config.yaml
n_experts: 64
d_expert: 192
normalize_top_k: true
n_groups: 8
groups_per_token: 4
norm: "rmsnorm"
tie_word_embeddings: false
optimizer: "adamw"
learning_rate: 0.00156
Below are experts of layer 5 (counted from 0) of a mixture-of-experts language model. Rows are named router (the router's row for the expert), gate (a neuron's input weights, with its number), up (a neuron's input weights, with its number), down (a neuron's output weights, with its number) and show model dimensions 128-191. Each number is 128 + 24 x the weight over its row's rms, rounded and kept within 0 to 255.
After each expert's rows: a language model's description of what the expert responds to. This comes from a sample of Wikipedia text that the model never trained on.

# expert 26
router [ 95 129 144 148 132  93 141  80 140 110 108 102  99  92 124 101  97 117 117 118 151 107 112 154 132 121 105 121 110 149 106 134 121 112 117  76 124  79 135 133 105 105 120 121 111 127 179  88 139 146 135 131 148 143 138 105 170 100 149 134 134  95 112 174]
gate0 [146 162 142 120 101 138 134 131 137 158 100 123 106 114 162 152 127 134 161 128 127 120 104  87 153 133 171 135 102 166 117 120  98 122 192 149 130 156 141 140 139 139 155 164 146 149 132 148  91 142 133 123 103  97 122  95 139 162 113 136 116 149 174 123]
up0 [156 154  97 122 133 127  93 149 120  98 125 125 166 137  82 128 124 134 151 108  82 144  67  98 109 149 126 157 168 117 147 134 125 155 147 139 143 139 135 118  97 100 138 103 140 100 113 146 123 111  92 126 157 112  87 130  99 127 117 157  56  91 105 106]
down0 [153 127 136 112 130 105 108 136 134 122 124 103  96 144 130 120 118 101 142 151 181 148 148 162 174 135 166 149 110 136 148 114  90 146 102 149 111  94 163 113 157 109 118 121 152 143 156 148  92 127 128 126  97 159 130 144 156 123  99  99 108 159 109 165]
It responds to: Digits after a decimal point or colon, such as 17.5%, 3.0, 5:00, and capitalized sentence-initial words like Since, Despite, According.

# expert 48
router [108 130 140 177 120 123 106 121  99 134 125 129 139 157 125 134  66 118 107  89 160 148 109 135 102 118 144 121 107 138 128 115 109 154 145 164 106 120 126 115 159 115 126 134 136  86 140 107 126 128 153 123 154 137  95 105 150 169 110 112 158 158 114 165]
gate0 [129 139 130 142 136  94 104 133 171 108  98 106 116 128  78 156 172  99 131 156 122 117 136 122 137 164  90 135 137 122  79 148 122 102  67 153 158  88 136 127 106 147 147 140 136 131 136 128  66 125 104 139 104 159 171 142 116 107 101 106 107 140 133  98]
up0 [125 123 135  98 115 142 120 167 109 158 145 129 104 150 129 167 106 146 153 140 139 158 119 124 135  79 153 146  89 125 143 160  92 110 128 132 136 144 119 114 188 113 140 165 179 108 162 115 149 148 160 123  94 120  85  78  72 113 121  94 134 150 130 128]
down0 [136 127 116 126  94 114 108 168  93 136 153 126 171 132 114 104 134 122 112 127 182 123 105 146 145 136 118  95 149  99 137 136 131 128 131 144 111 136 107 126  82 133  94 150 127 159 144 115 127 110 101 146 146 134 141 147 171 169 110 150 136 128 154 132]
It responds to: Periods after name initials like K. R., decimal points in coordinates, and separators in tables of names and scores.

# expert 10
router [ 73 126 157 155 129 141 126 177 121 120 113 138 124 139 113 107 171 105 148 150 105 106 138 125 110  90 176 127 123 147 130 158 135 102  96  94 134 118 125 160 145 128 107 101 131 160 134 166 133 143 104 145 110 134 138 112  81  86 150 168 152 110 155 129]
gate0 [ 87 133 132 131 112 124 134 103 132 165 106 145 164 142 126 100 155 124 157 142 126 123 137 129  84 105 153 111 118 109  99 136 115 131 147 115 175 113 114  88 118 134 104 115  79  98 143 111  84 158 111 145 141 146 146  93 154 122 141 125 111 153 161 106]
up0 [133 109 107 118 114 158 130 100 126  90 115 133  78 100 129 155 153 118  88  52 132 108 149 111 148 129 170 114 131 112 134 148 143 115 163 148 129 140  90 136 152 107  90 106 128 128 153 143 131 168 167  79  96 123  87 150 116 106 114 140 126  76 144  91]
down0 [128 132 138 145 111 119 147 169 118 150 123 121 114  89 132 112 186 145 135 135  96 140 123 118 160 122 120 147 131 164 156 121 157  82 144  72  99 137 133 142 144 127 112 117 117 154 182 141 105 117  90 146 144 135 157 123 117 112  91 104 180 195 140  99]
It responds to: Suffix pieces forming adjectives and nationalities, often in one-line biography descriptions under a title, such as -ative, -ical, Ug-andan, Irish-American.

# expert 21
router [109 145 167 143 132 160 150 118 138 118 111 143 139 139 177  99 129 112 125 140  97 130  94 148 101 132 102 147 136 132 127 147 113 130 100 146 112 167 137 128 134 143 120 128  99 120 134  81 161 122 157  85 114 113 135 135  94 172 132  85 148 145 140 129]
gate0 [151 122 139 115 131 115 110 126 137 166 105 133 121 159 150 184 128 121 111 145 109 118 119  84 118 168 128 147 109  98 111 122  89  92 120  94 164 138 143 112 137 116 156 148  76 165  87 174 140 137 111 120 126 169 120 134 120 112 137 132 130 128 105 150]
up0 [111 106 114 120 105 126 136 161 106 121 103 117 130  88 112  86 117 143 139 128 164 139 110 165 123 125 135 114 146 153 133 164  84 153 161 135 116 146  99 124 123  87  86 106 155 138 111 110  77 119 117 145 118 139 128  71 121 142 171 126  97 147 133 163]
down0 [155 143  78 165 148 114 146 104 111 163 106 131 178 123 152 112 129 124 132 115 108 122  92 113 105 163  94  79 169 132 180 130 148 128 125 130 144 137 112  89 130 147 127 118 115 144 169  77 109 133 102 121 138 126 104  98 118 136 141 126 114 120 153 117]
It responds to: Closing parentheses after years, catalogue numbers or country codes, plus pronouns and particles after verbs such as it, him, them, over.

# expert 50
router [157 118 103 128 103 112 108 110 109 162 106 150 143 169 104 139 129 139 112 162 140  88 123 131 140 116 139 144 111  86 155  78 117 108 124 157 113 156  77 143 101 124 118 130  92 141 155  67 136 165 127 159 131 120 130 143  97  83 105 106 141  84 116 147]
gate0 [160 138  66 144 105 121  95 149 123 125  88 117 133 131 143 167 110 116 185 132 114 119 106  98 127  68  76 152 157 170 105 107  95 133 121 140 154 139 116 132 133 142 120 124  99 112 164 135 105  92 117  84 125 167 158 184 130 169 177 118 139 101 137 152]
up0 [124 130 141 132 121 141 155 140 127 135 158 125 164 123 100  89 129 133 145 118 121 138  81 111 124 180 167  94  71 110 157 146 143 122 185 110 116 153 127 157 135 135 130 102 140 137 116 138 119 122 146 169 148 127 123  99 133  81 117 151 113 118 167 115]
down0 [158  95 129 101  77  74 165 161 153 113  93 125 128 140 129 135 105 127 103  92 163 155 158 122 131 142 156 149  99 111 145 128 138 142 154 141 131 146 137 133 130 171 147 142 130 132 103 158 137  89  62 134 156 150 119  98 148 138 107 124 106 155 112 140]
It responds to: Past and modal verbs after a subject pronoun or relative, such as took, began, visited, would, won, and infinitive to.

# expert 20
router [140 129 128 136 139 124  83 158 142 120 161 144 148 149 152 119 103 147 141 158 138 121 131 152 150 115 124 147 122 200 174 142 135  53 123  90 117  92  91 113 142 125 146  98 129 145 133 117 127  95 105 124 143 159 122 160 115 119 160 152 140 113 130 130]
gate0 [130 131 105 142 158 125 129 166 132 115 145 143 102 167  96  84 135 137 117 146 110 120 130 106 141 136  67 116 163 134 191 120 136 143 123 171 100 127 110 127 105 113 147  99 121 102 118  94  70 173 104 130 137 132 118 111  89 184 127 140 122 110  85 150]
up0 [113 124 133 146 142 131 122 124 114 130 119 129 147 126 163 116 133 133 143 147 155  97 119 138 156 138  98 131 146 131 156 143 140 121 102 119 102  90 141 121  95 136 165 111  99 112  91 140 106 134 104 115 159  89 124 151  99 152 156 133 103  77  86 130]
down0 [151 145 172 137 163 146 166 177  78 107 128 139 125 131 147 118 135 104 135 148 118 178 141 108 110  98 117 134  99 105 144  86 118 144  92 128 146  70 106 113 171 127 130 131 109 123  57 157 167 134 121 128 140 133 131 104  73 131 189 141 124 139 119 109]
It responds to: Nouns for people, roles and groups after prepositions, such as politicians, artists, citizens, women, president; also places and organizations.

# expert 19
router [ 92 107 125 135  94 129 124 131 144 158 148 149 107 116 128 117 131 118 123 174 167  83 141 123 110 146 125  86 154 120 147 108 136 132 151 124  97 135 159 152 141 151  96 173 128 163 130 125 108 148 121 106 137 189 111  87 114  91 165 138 123 122 139 172]
gate0 [ 89  91 143 124 146  88 132 131 125 129 101 135 170 132 111 102 152 180 120 123 112 130 171 125 106 114 152 153 119 119 152 160 139  98 137 149 156  97 131  87  97 136 168 121 156 132 142 133 109 167 174 136 129  98 136 131 106 115 110 118 131 176 171 132]
up0 [183 137 131 119 113 110 154 135 124  63 140 154  93 141 133 157 131 124 113 136 132 107 117 127 169 170 133 113 135 164 102 122 109  84 129 130 119 152 156 106 140 135 107 136 143 144 157  97 122 195 109 153 111 142  89 115 120 117 108 154 124 114 143 152]
down0 [157 118 122 125 168 111 118 120 119 108 126  94 115 110 137 107 128 113 130 104  94 149 123 121 114 130 177 141 105 125 152 148 102 138  96 143 103 145 130 121 167 195 120 119 127 130 120  99 123 150 124 111 137 127 141  85 136 111  94 128 150  90 162 106]
It responds to: Opening quotation marks after to, as or named, and -ing verbs or verb endings such as making, playing, using, -ating.

# expert 24
router [100 122 150 179 147 181 152 121 117 109 124 157 113 143 140 145 107  95 148 123 120 162 105  97 151  88 170 127  78 108 109 134 134 125 132 140 104  80 132 132 124 144 129 152 136 102  98 153 115  93 138 129 112 127 132 138 158 134 116 110 107 121  79 105]
gate0 [ 89 132 122 116 107 168 126 112 136  99 118  90 116 109 133 103 121 131 118 110 149 169 165 114 111 123 145 113 128 146 156 105 151 183 124 132 130 173 129 176 152 133 107 125  86 116 143 114 111 116  96 157  69 114 125 124  97 135 117  88 119 103 140 157]
up0 [119 118 102 187 132 138 109 138 117  91 143 111 145 136 105 136 148 138 127 119 145 111 100 118 139  96 171 149 107 126 108 136 115 156 133 133 176 140 135 149 137 140 121 149 120  81 108 129  97  98 124 101 130 145 145 164 119 165 120  97 169 132 114  89]
down0 [ 95  82 123 163 113 151 127 108 116 118 158 130 102 156  93 117 141  69 128 145 121 159 141 158  94  86 141 129  77 174 129 141 130 132 102 130 118 153  85 128 121 137  90 140 101  97 131 122 146 153 127 114 114 149 115 146 124 183 138 175 110 157 116 124]
It responds to: Pieces right after hyphens or spaces in compounds, codes and abbreviations, such as mode-mixing, noise-reducing, NY 1396, Group 1.

# expert 56
router [146 124 144 185 162 145 147 121  85 110  95 131 125 138 136 110 115 117 112 125 106 118 108 155 118  99 107 136 136 110  97 139 103 132 131 106  98 118 134 121 118 152 122 137 140 119 119  89 146 130 186 100  98 150 129  88 163 179 135 119 100 111 123 128]
gate0 [ 89 187 129 136  97 114 163 130 105 139 108 132 133 102 154  95 129 174 144 178 120 116  87 148 104 144 137 101 111 110 108 126 133 135 136 126 131 158 126 114 168  82 120 119 150 112 126 159 168 113 111 131  88 109 109 145 126 120  92 112 146  94 147 176]
up0 [143 134 107 171 138  89 119 178  76 132 105 128 142 135 128 136 149 122 140 124 133  91 100 137 139 145 127 157 120 134 130 143  90  68 154 148  98 111  87 118 155 143 133 159 116 112 100 144 100  97 138 136 159 120 107 128 114 111 103 114 127 132 134 111]
down0 [111 107 132 138 141 162 127 127  98 126 159 129 128 147 154 157 115 145 126 137  95  96  91 163 109 162 135 116 146 117  96 121 116 160 127 106 115  84  82 142 112 136 187 125 126  99 154 162 129 118 158 123 127 124 128 144 140 117 157 127 144 122 147 112]
It responds to: Line breaks ending infobox list items and table rows, such as newline, pipe-newline and parenthesis-newline, after values like years or names.

# expert 54
router [161 114 110 137 108 130 116 131 141 169 134 103 156 136 141 108 140 156 157 148 126 132  89  54 109 112 180 146 152 126 141 136 142  77  96 128 153  64 114 130 167 114 139 110 108 141  80 159 158 107 124 133  90  92 123 152 125 140 154 111 102 143 100 132]
gate0 [122 118 119 122 112 119 132 125 144 154 163  77 151 171  94 126 132 196 171 157  85 111 170 118 119 103  75 125 155 131 119 121 167 115 144 134 153 115  66 151 112 102 164 101 109 133 160 122 159 108 112  84 130 110 125 124 137 184  96 117 143 130 154  76]
up0 [128 139 156 105 199 196 122 200 127 117 153 154 100 133 162 140 119  79  90 130 142  93  74 132  99 145 181 108 133 121 156 113  86 124 110 111  83 116 155 118 143 169 133 141 142 148 108 105 115 189 155 119 134 130 142 135 102 112 160 120 107 133 110 158]
down0 [157 139 153 115 118 104 155  77 134  94 134  97 181 149 130 143 140 143  83 159 108 204 171 113 156 121 170 122 100 144 146 134 138  92 110 167 119 125 149 152 131 121 135 116 114 137 137 132 124 117 163 175 112 110 142 123  95 148 138 142 126 153 147 117]
It responds to: Head nouns closing proper names of sports events, organizations and awards, such as Championship, Cup, League, Award, University, Court.

# expert 61
router [151 119 136 152 182 141 157 129 126 101 162 106 126 111 101  86  84 108 166  96 114 110 111 130  90 166  96 104 153 161 101 109 118 134 122 109 103 141 134 101  94 137 122 134 133 119 157  70 126 130 149 129 125 133 156 140 132 121 145 142 116 113 113 163]
gate0 [121 140 126 101 113 103 138 118 147 178 149  93 164 123 144 123 140 156 138 152 119  95 156 118 142 125 169 164  99 146 116 142 127 141  99 139 105 144 146 118  96 147 157 123 186 113 109 137 139 151 146 204 127  93  96 125  99 114 104 121 122 143 131 151]
up0 [107  86 174  93 106 137  98 132  88 111  67 167 105 140 135 157 152  94 106 139 101 152 136  99 135  98 125 116 128 108 125  90 155 112 125 112 125  98 114 153 135 102 125 162  96 165 100 117 134 133 126  65 136 139 111 117 122 135 183 127 130 138  99 133]
down0 [157 117 141 131 125 110 141 112 141 106 168 112  85 152 121 134 104 119  89 130 103 124 153 139 160 149 131  94 104  82 124  94  94  98 130 113 160 125  91 135  99 105 123 115 105  73  99 180 174 124 104 116  98 120 119 128 100 131 165 161 141 120 123  89]
It responds to: The word with after a comma or "along", plus featuring, alongside, and table cell pipes separating credits or names.

# expert 47
router [148 142 123 128  91 153 121 119 114 122 139 111 136 156 137 148 123 141  75 163  89 113 142 125 118 143 148 109 143 108 140 116  85 149 138 110 130 134 107  89 108 144 151 110 126  97 165 158 140 126 140 136 126 108 172 143 128 117 105 103 143 161 128 101]
gate0 [130 163 112 159 118 115 110 108 116 117 123 127 150 145 156 139 115 133 180 111 125 110 133 144 158 122 137 172 149 171 144 150 122 128 117 143 125 141 126 122 124 158 101 100 114 101 122 116 125 109  91 134 144 167 103 107 109 149 120 123 118 107 119 166]
up0 [101 147 161  88 131 115 117 113 160  93 130 110 113  77  78 100 159 105 132 114 158 110 102 157 138 162 183 119 153 119  98 131 106 122 113 154 157 116 153 112 144 121 120 146  91 138 141 153 126 202  90  96  85  94 169 118 205 154 115 139 140 115  99 122]
down0 [110 137 166 127  92 142 119 102 129 111  83 127  76 123 160 119 142  95 135  91 142 115 139 119  97 176 138  72 119 119 104 107 122 153 150 174 160 111 137 108 147 165 140 150 144 167 153 134 112  98 101 145 126 109 152 155 175  93 128 160 102 107 153  94]
It responds to: Commas and coordinating words linking clauses or list items, mainly the comma, and, or, nor, &.

# expert 53
router [133 147 112 157 141 123 130 107 126 130 119 162 111 130 121 118  86 115 126 148 142 142 130 145 151 160 125 145 146 126 108 111 154 148 151  97 102 168 160  95 135 126 121 141 142 169 152 103 134 105 139 149 120 134 104 130 135 156 102 130 128 142 103 113]
gate0 [140 155 118 121 105  86 126 122 171 145 133 105 162 153 176 124 114 142 142 109  82 165 132  86  99 106 104 135 132 116 102 133  89 128 129 164 132 130  80 136 112 146 182 118 160 151 102 141 124 122 135 107 139 115  94 119 126 162 135 146  86 158 120 116]
up0 [ 99 171 112 121 123 157 129 136  75 104 137 114 127  85 134  99 126 133 125 153 129 128 128 169 158 144 106  85 130 156 150 147 124 129 126 122 110 102 125 107 122  88 129 116 151  89 111 120 133 112 104  80 106 127 129 143 131 162 120 140 185 113 150 160]
down0 [118 163 103 136 150 131 115  96  83 103 122 180  95 115  89 129 123 104  93 137 132 149  88 138  97 158 118 130 103 110 144 136 140 104 145 120 124 151  99 115 127 101 157 149 155 111 103 121 161 105 102 152 176 101 147 102 171 157 128 134 145 153 118 124]
It responds to: Pipe separators between cells in wiki tables of asteroids, schedules and filmographies, plus some verbs and prepositions after a name.

# expert 6
router [138 112 147 159 135 103 109 136  90 110 125 111 112 170 162 141  88 154 115 205 140 129 125 110 169 142 119 174 104 129 119 126 106 174 124 137  89 126 143 154 135 138 117 142  77 133 131  99 180  93 161  69 148 162 142 140 136 107 121 126 137 123 118 132]
gate0 [ 96 127 158 130 109 124 142 105 155 111 136 115 133 139 164 131 161 114 175 152  78  93 117 137 154 162 115 147  89 161 172 169 140 128 102 112 161 128 140 121 128 108 121  98 125 129 146 156 120 134 123 123  88 130 140 107 125 137 112  99 114 122 180 154]
up0 [103  91 147 128 125 124 107 132 121 116 194 107 148 105 160 130 118 137 160 117 139 104 117 129 136 151 183  61 162 171 178 144 117 103 100 156 120 148 137 108 144 144 121 124 125 115 111 108 101 161 131 132  98 100 145 151 121 167 159 134 132 100 162 140]
down0 [118 132 124 138 150 123 142 104 107 139 105 102 149 106 136 121 149  99 118 106 150 126 120 130 116 127 157 114 120 145 212 125  93 114 127 141 123 140 142 155 106 149 143 117 114  96 113 104 152  93  91 122 120 117 154 116 139 133 193 118 156 114 153 165]
It responds to: Opening parentheses after a name or term, often before abbreviations or glosses like (CPY), plus bare spaces before numbers and currency signs.

# expert 4
router [133  90 150 187 138 149 122 115 134 108 129 128 128 143 158 112  76 107 150  94 142 127 108 145 105 105 141 128 139 125  88 128 136 145 126 115 113 132 169 133 117 126  99 100 121  97 118 102 143 138 187 106 105 160 105  96 119 155 131 121 130 123 104 114]
gate0 [128  83 102 153 155 143 138 144 130 135  97 130 133 158 130 124 111 125 109 135 132 165 144 133 117 168 126 152 146 153 127 161 110 158 124 138 111  91 109 124 115 144 104 150 108 144 121 130 130 168 103 100 137 114 140 124 106 130  84 144 128 103 132 121]
up0 [134 154 117  95 135 168 125 110 115 157 158 142 133 117 118 120 108 107 135 132 150 121 142 186 118 133 137 143 117 151 128 115 103 141 166 108 161  95 146 113 124 153 102 111 108 160 112 147 108 141  97 136 153 104 122 114 161 127 132 113 134 163 141 158]
down0 [127 124 103 149 148 124 159 137 109 111 123 113 120 116 113 105 108  86 106 152 122 172 106  85 144 130 151 127 156 107 120 118 131  92 105 140 129 137 116 123  98 111 117 129  90 137 145 122 122 143 121 141 147 135 151 135 143 146 141 165 132 156 110 146]
It responds to: Pipe separators inside table rows, especially the cell after a year in football career statistics tables, plus colons and dashes after dates.

# expert 16
router [154 137  98 127  96 121 174 134 141 144 165 154  72 140 109 122 117 139  96 136 123 110 155 111 117 162 134 122 104  94  98  79 141 150 164 121 141 147 153 109 175 153 131 157 108 143 160 152 177 101 130 161 144 109 136 115 121 144  98 106 150 176 110  97]
gate0 [118 155 162  91 109 161 109 165 140 123 120 126 145 136  98 120 167 125 136 159 120 103 114 160 134  93 141 125 138 144  99 167 100 116 101 113 160 119  84 115 123 113 104 154 127 168 129 139  96 129  84  80 143 170 100 143 155 114 120 105 132 116 171 148]
up0 [190  96 114 113 164 140 119 175 131 125 151 139  96  98  95 121 160 147 145 124 139 105 143 130 152 115 123 157 138 117 125 115 133 140 124 157 126  75 141 134 141 164 122 151 141 134 111 100 129 171 124 165 129 135 100 127  73 129 105 131 146 165 130 140]
down0 [130 108 145 131 137  97  94 161 143 162 135  95 143 151 122 131 107 102 107 121 161 117 110 103 150 143  87 112 101 170 119 173 126 131 130 139 134 135 150  79 165 120  90 142 126 120 132 138 115 108 134  84 148 126 146 167 131 142 116 111 112 120 173 133]
It responds to: Commas, opening parentheses, and, & or 's right after a person's or group's name, as in "Krasinski, the director" or "Hingley & Sons".

# expert 30
router [ 53 146 123 146 169 113 123 102 134  89 163  80 101 134  97 119 136 123 135 147 123 163 133 134 123 132  90 135 100 110 164 119 143 121 124  66 101  96 175 136 117  88 100 153 143 124 164 119 139 138 167 102 150 109 146 145 163 149 138 105 124 143 175 139]
gate0 [100 118 139  88 105 102 111 126 158 170 117 130 129 123 116 138 141 152 186 110  96  92 134 106 170 128 129 157  91 143 127 130  87  94 130  94 120  88 129  93  84 133 136 147 137 143 156 112 152 155 105 153 108 109 111 126 130 132 136 109  91 177 132 112]
up0 [132 131 139 155 170 150 129 155 115 134 148 148 121 151 142 165 102 112  98 153 136 136 127 132  83 187 136 137 120  85 124  71 176 171 129 127 141 126 145 172 161  91 145 105 126 117 120 157 130 134 127 140 137 116 137 135 136 126 131 119 129 158 121 145]
down0 [137 128 143  99 121  88 152 149 136 103 117 105 177 126  72 138 121 175 133 153 124 111  87 115 141 103 100 128 157 107 166 134 148 113 114 133  99 111 141 110 148 129  93 153 176 115 118 151 117  92 131  94 125 122 140  90  90  84  99 123 174 131 168 112]
It responds to: Middle digit pieces in measurements, coordinates and statistics, such as elevation feet, square miles, hectares, decimal degrees, table goal differences.

# expert 45
router [109 127 120 159 141 158 129 130 132 122 148 162 129 152 110  96  85 102 151 107 192 142 109 140 139 107 129 121 128 116 121 151 121 141 142 143 106 133 125 142 133 115  79 129 115 109 111 127 124 140 146 141 123 154 192 109 143 131 133 112 134 117 127 157]
gate0 [138 114 138 150 162  87 116 123  95 148  89 111 155 149 130 131 109 101 120 114  91 117 147 123 136 133  96 146 166 152  84 138 101 166 122 117 105 127 130 143 106 145 154 157 139 145 118  97 126 107 101 155 119 141 119 159 137 147 111  83 107 192 123 135]
up0 [101 106 145 152 166 110 109 181 120 124 131 140 116 108 130 148 130 105 107 139 153 134 124  73 148 137 140 149 111  79 112 111 111 107  93 125 125 137 189 161 109 159 144 104 117 117 112 114 102 114 133 118 107 112 143 105 141 110 135  86 145 129 126 147]
down0 [ 99 140 133 128  98  76 126  59 147 134 101  89 158 163 155 137  98 180 134 136 148 126 119 121 106 125 100 135 143 134 165 130 112 106 118  94 115 118 132 151  87  89 128  81 120 102 174 130  99 113 109 152 122 137 113 152 155 104 170 148 102 125 130  99]
It responds to: Spaces and pipes before numbers in score and statistics tables, such as the space before 253 or 100.00%, plus semicolons in number lists.

# expert 63
router [132  98 116 124 163 124  78 132 136 106 103 128 164 126 122 135 114 103 117 134  83  88 118 127  96 123 104 113 111 117 107  73 154  89 113 138 159 135 146  85 147  83 122  73  85 108 152  90 157 162 153 131 114 128 112 154 126 135 156 111 143  80 152 152]
gate0 [ 93 163 170 140 142 154 137 170 132 146 145 140  97 109 160  93 148 132 121 104 122 131 115 135 113 175 128 117 128 104 117 140 101 149 143 162 126 140 158 144 134 117 161 148 119 192 167 118 103 145  96 119 154 123 137 104  86 114 133 104 161 151  32 118]
up0 [157 107  74 114 108 111 145 139  88 164 166 131 136 142 165 136 148 116 169 183 129 108 142 167  98 119 161 133 139 134  97 139  93 137 134 160 148 169 183 134 137 120 162 144 137 146 133 111  81 111 116 112 124 177 145 162 166 128 129  99 137  99  81 116]
down0 [129 136  97 104 105 154 115 131 135  80 147 120 131 150 143 114 150 121 134 131 120 154 126 172 101 132 162 167 132 157 151  86 112 142  90 180 128  91 169 185 127  90 147 130 114 133 136  79 120 108 100 186 157 147 146 107 185 130 156 114 118 105  77 134]
It responds to: Past participles and adjectives right after is, was or were, such as known, born, located, named, plus articles after is.

# expert 62
router [160 137 112 113 124  92 104 144 113 150 110 143 151 133 102  53 153 129 100 134 104 140 133 112 111 144 109 142 148 165 143 136 163  93 125 137 185 150 136 136 100  93 130 110 127 147 155  96 136 114  60 140 165 128 138 108 170 148 164 156 114 138 137 161]
gate0 [145 133 136 150 124 159 134 169 137 143 139 163 118 183 120 115 155  90 102 153 154 110 126 151 140 135 100 103 160 173 124 116 102 170 155  87  99 164 110 133 128 137 142 149 142 117 152 109  60 139 121 140 119 148 116 174 120 170 148 111  94 158 115 122]
up0 [100 161 153 122 162 138 146 137 135  84 111  88 133 103 114 120 137 113  91 116 107 117 158 146 146 116  95 105 153 156 116 119 120 126 121 144 118 127 112 129 145 162 118 118 120 190 152 126 115  78 160 179  91 122 173 138 114 130 115 127 111  91 116 141]
down0 [132  66  85 113 134 174 157 110 129 104 141 134  69 119 132 127 130 115 150 126  93  97 127 144 122 143 132 179 144 128 118 115 107 178 132  92 123 152 174 134 132 138 138 147 120 111  78  82  86 120 115  89 137 160  91 147 134  79 109  84 106 149 123 122]
It responds to: Numbers and blanks inside table cells and semicolon lists, such as vote counts, years and scores, plus labels like MPC, Won, Nominated.

# expert 44
router [103 116 125 173 140 151 131  98  80  83 118 126 148 143 137 146  72  99 165 119 112 110  97 116 111  82 107 113  89 108 119 107 126 115 133 164 128 111 139 128 121 116 106 138 130 117 137 118 136 105 184 104 130 139 114 130 125 145 116 139 124 119  97 132]
gate0 [122 110 125 146 137 142 153 129 155  99 122 143 129 142 139 141 137 117 165 177 111 146 151 116 139 124 148 162 143 117 137 115 154 103 166  97 149  99 132  92 179 136 151 147  95  94 124 137 139 102 160 162  93 129 131 157 129 121 131 147 138 123 135 108]
up0 [124 110 129 126 108 151 142 120 153 145 107 113 140 130  85 108 144  95 157 158 138 146  92 111 109 130 157 137 166 123 165 112 124 124 137 132 173 150 143 149 155 115 136 152  81 153 117 126 145 147 122 182 109 122 158 109 119 133 139 126 146 130 117 141]
down0 [143 157 130 110 184 115 183 128 135 134 111 145 132  89 102 125 126 129 131  83 124 111 135 122 103 126 159 104 174 117 108 142 101 134 167 151 133 126 148 130 122 138 155 135 144 150 163 138 125 128 113 145 168 154  79 132 123 146  95 134 117 118  82 130]
It responds to: En dashes and hyphens between numbers in year ranges and scores, such as 2012–13 and 5–0, plus slashes, pluses and times signs.

# expert 55
router [142 158 153 151 130 124 116 119  92 146 130  98 134 127 118 183 119 136  95 184 173 113 117 133 171 117  81 169 131 100 135 123  97 129 147 119 148 118 151 113 132 111 131 146 120 117 142 149 109 107 150 122 114 168 162 101 178 107 123 122 163 129 147 122]
gate0 [154 110 141 106 171 123 126 126 111 153 110 110 150 107 155 136 119 177 171 124  99 126 123 121 153  86 110 138 129 116 149 120 135 152 106 149 178  88 121 102  70 107 114 115 166  96 108 148 110 129 141 139 141 146  87 118 170 133 113 132 133  81 137 115]
up0 [107 140 111 113 116  86 147 107 120 156 145 122 145 103 100 125 100 161 125 147  99 139 112 150  89 126  81 120 121 118 214 122 159  86 110 165 128 136 119 136  97 128 116 121 116 134 143 105 130 138 129  82 127 128 106 108 145 122 142 133 116 115 154 139]
down0 [167  88 143 126 138 131 117 117 149 153 114 160 133 151 159 138  90 106  99  97 140 118  92 123 120 164 138 148 146 172 156 157 141 135 143 152 122 149 112 117 155 123 154 142 135 103 173 118 121  75 106 124 130 168 114 101 128  88 105 113 138 142 104 104]
It responds to: The space or first two digits of a year after a month or "in", such as 19 in 1937 and 20 in 2014.

# expert 59
router [ 87 138 135 130  73 123 104 136 123  84 144 118 117 133 141 167 134 151 120 112 128 122 108 177 113  94 122 109 170 117 130 166 108 155 113 141 155 133 135 109 118 162 121 117 149 136 110 127 106 148 142  91 117 124 152  84 144  57  73 144 138  86  94 175]
gate0 [131 116  90 148 119 130 110 121 131 128 114 165 161  73 161 120 138 136 161 115 101 115 158 127 125 152 112 125 131  81 142  89 112 105 120 115 131 108 115 131 110 144  91  68 104 185 152 148 159  87 111 106 142 156 175 163 142 114 121 143 146 115 114 106]
up0 [132 151  79 114 156 122  89  71 152 105 114 140 151  91 161 150 158 130 157 134 168 105 151 110 159 140 102 123 122 145 134 125 137 116 153  93 162 100  98 115 111 110 105 111 129 139 168 140 115 103  94 112 114 139 159 137 149 146 120  98 180 110 110 141]
down0 [130 145 105 182 107 101  85 123 146 149  91 156  75 100 133 130 151 164 100 120 127 104 101 156 137 104 140  82 138 121 122 160 138 132 143 136 149 129 126 159 127 148 103 174 151  79 149 106 112 145 152 144 134 152 143  88 150  92  96 137 100 119  94 167]
It responds to: Subject at the start of a sentence or clause, mainly he, she, it, they, or a person's first name after a heading.

# expert 8
router [133 110 141 159 146 149 113 114 102 178 120 122 127  93  95  95  38  99 110 109 144 144  99 162 133 127 143 104 139 187 150 145 115 141 149  96 102 118 172 153 135 101 148 153 123 103 177 125 130 135 123 129 100 136 148 109 162 181 105 122  79 136 139 115]
gate0 [162 114 101  92 114 104  87 121 146 149 107 106 166 109 165 185 109 151 166 106 151 162 155 125 146 138 126 133  96 126 161 144 131 115  91 115 156 108 117 132 124 115 203 117 168 124 116 153 101 129  98 148 151 138  76 137 110 102  89 149 133 106 146 142]
up0 [117  98  96 104 145 146 100 109 113 134  99 117 139 147 142 160 109 162 153 162 181 201 161 154 153 102 122 170 139 135 170 131 145  66 100 129 156  85 137 152 119 137 182 133 134 146 114 139  84 145 126 134 153 143 107 117  91 129 138 148 124 150 107 172]
down0 [ 99  96  89 109 112  86 155 112 156 122 122 122  99 123 123 135  91 118 138 159 154 180 135 144 157 134 140 145 156  90 124 119 120  80 161 119 101 123 133 181 145 103 110 184 108 112  65 133 127 127 154 130 146 108  89 110  83 190 142 126  97 144 153 145]
It responds to: Prepositions after verbs or participles, often passive ones, such as by, from, at, between, against, through; also blank tokens in football scorer lines.

# expert 58
router [ 87 151 128 178 106  99 139 152 129 125 112  94 136 120 127 127  88 128 122 185 124 135 127 135 116 124 137 149 112 132 115 108 132  72 158  90  76  92 123 113  93 149 135 148 111 121 127 137 123 132 187 118 150 126 125 116 160 151 142 132 158 126 146 116]
gate0 [163 130 101 133 154 104  86 150 138  81 136 163 122 175 151 119  85 121  94 118 150 139 121 109 106 114 110 142 112 110 119 119 123 108  99 139 110 121 160 121 122 141 149 145 146 133  97 134 169 104 133 122 122 149  98  86  84  95  70 104 135 152  92 140]
up0 [114 144 164 147  73  93 128 118 103  89  80 128 141 100 142 102  91 138 112 164 183 159 102 129 125 156 147 101 150 150 118 185 146 128 140 119 135 167 153  86 142 133 137 145  99 140 148 122 162 100 159  96 146 116 106  53 161 102 143 127 136 133 150 145]
down0 [149  95 156 145 154 138 111 139 140 105 125 106 150 176 102 122 117 135 137 113 155  83 121  83 127 124  85 146 130 124 119 114 100 130 100 111 146 142 142  83 104 133 117 133 150 146 119 159 102  99 135 177 153 143 145 193 100 127 107 112 121 160 118 160]
It responds to: Digit tokens, mostly century parts of years after dashes in ranges like 1943–2023 or 1901–1980, plus figures in score tables.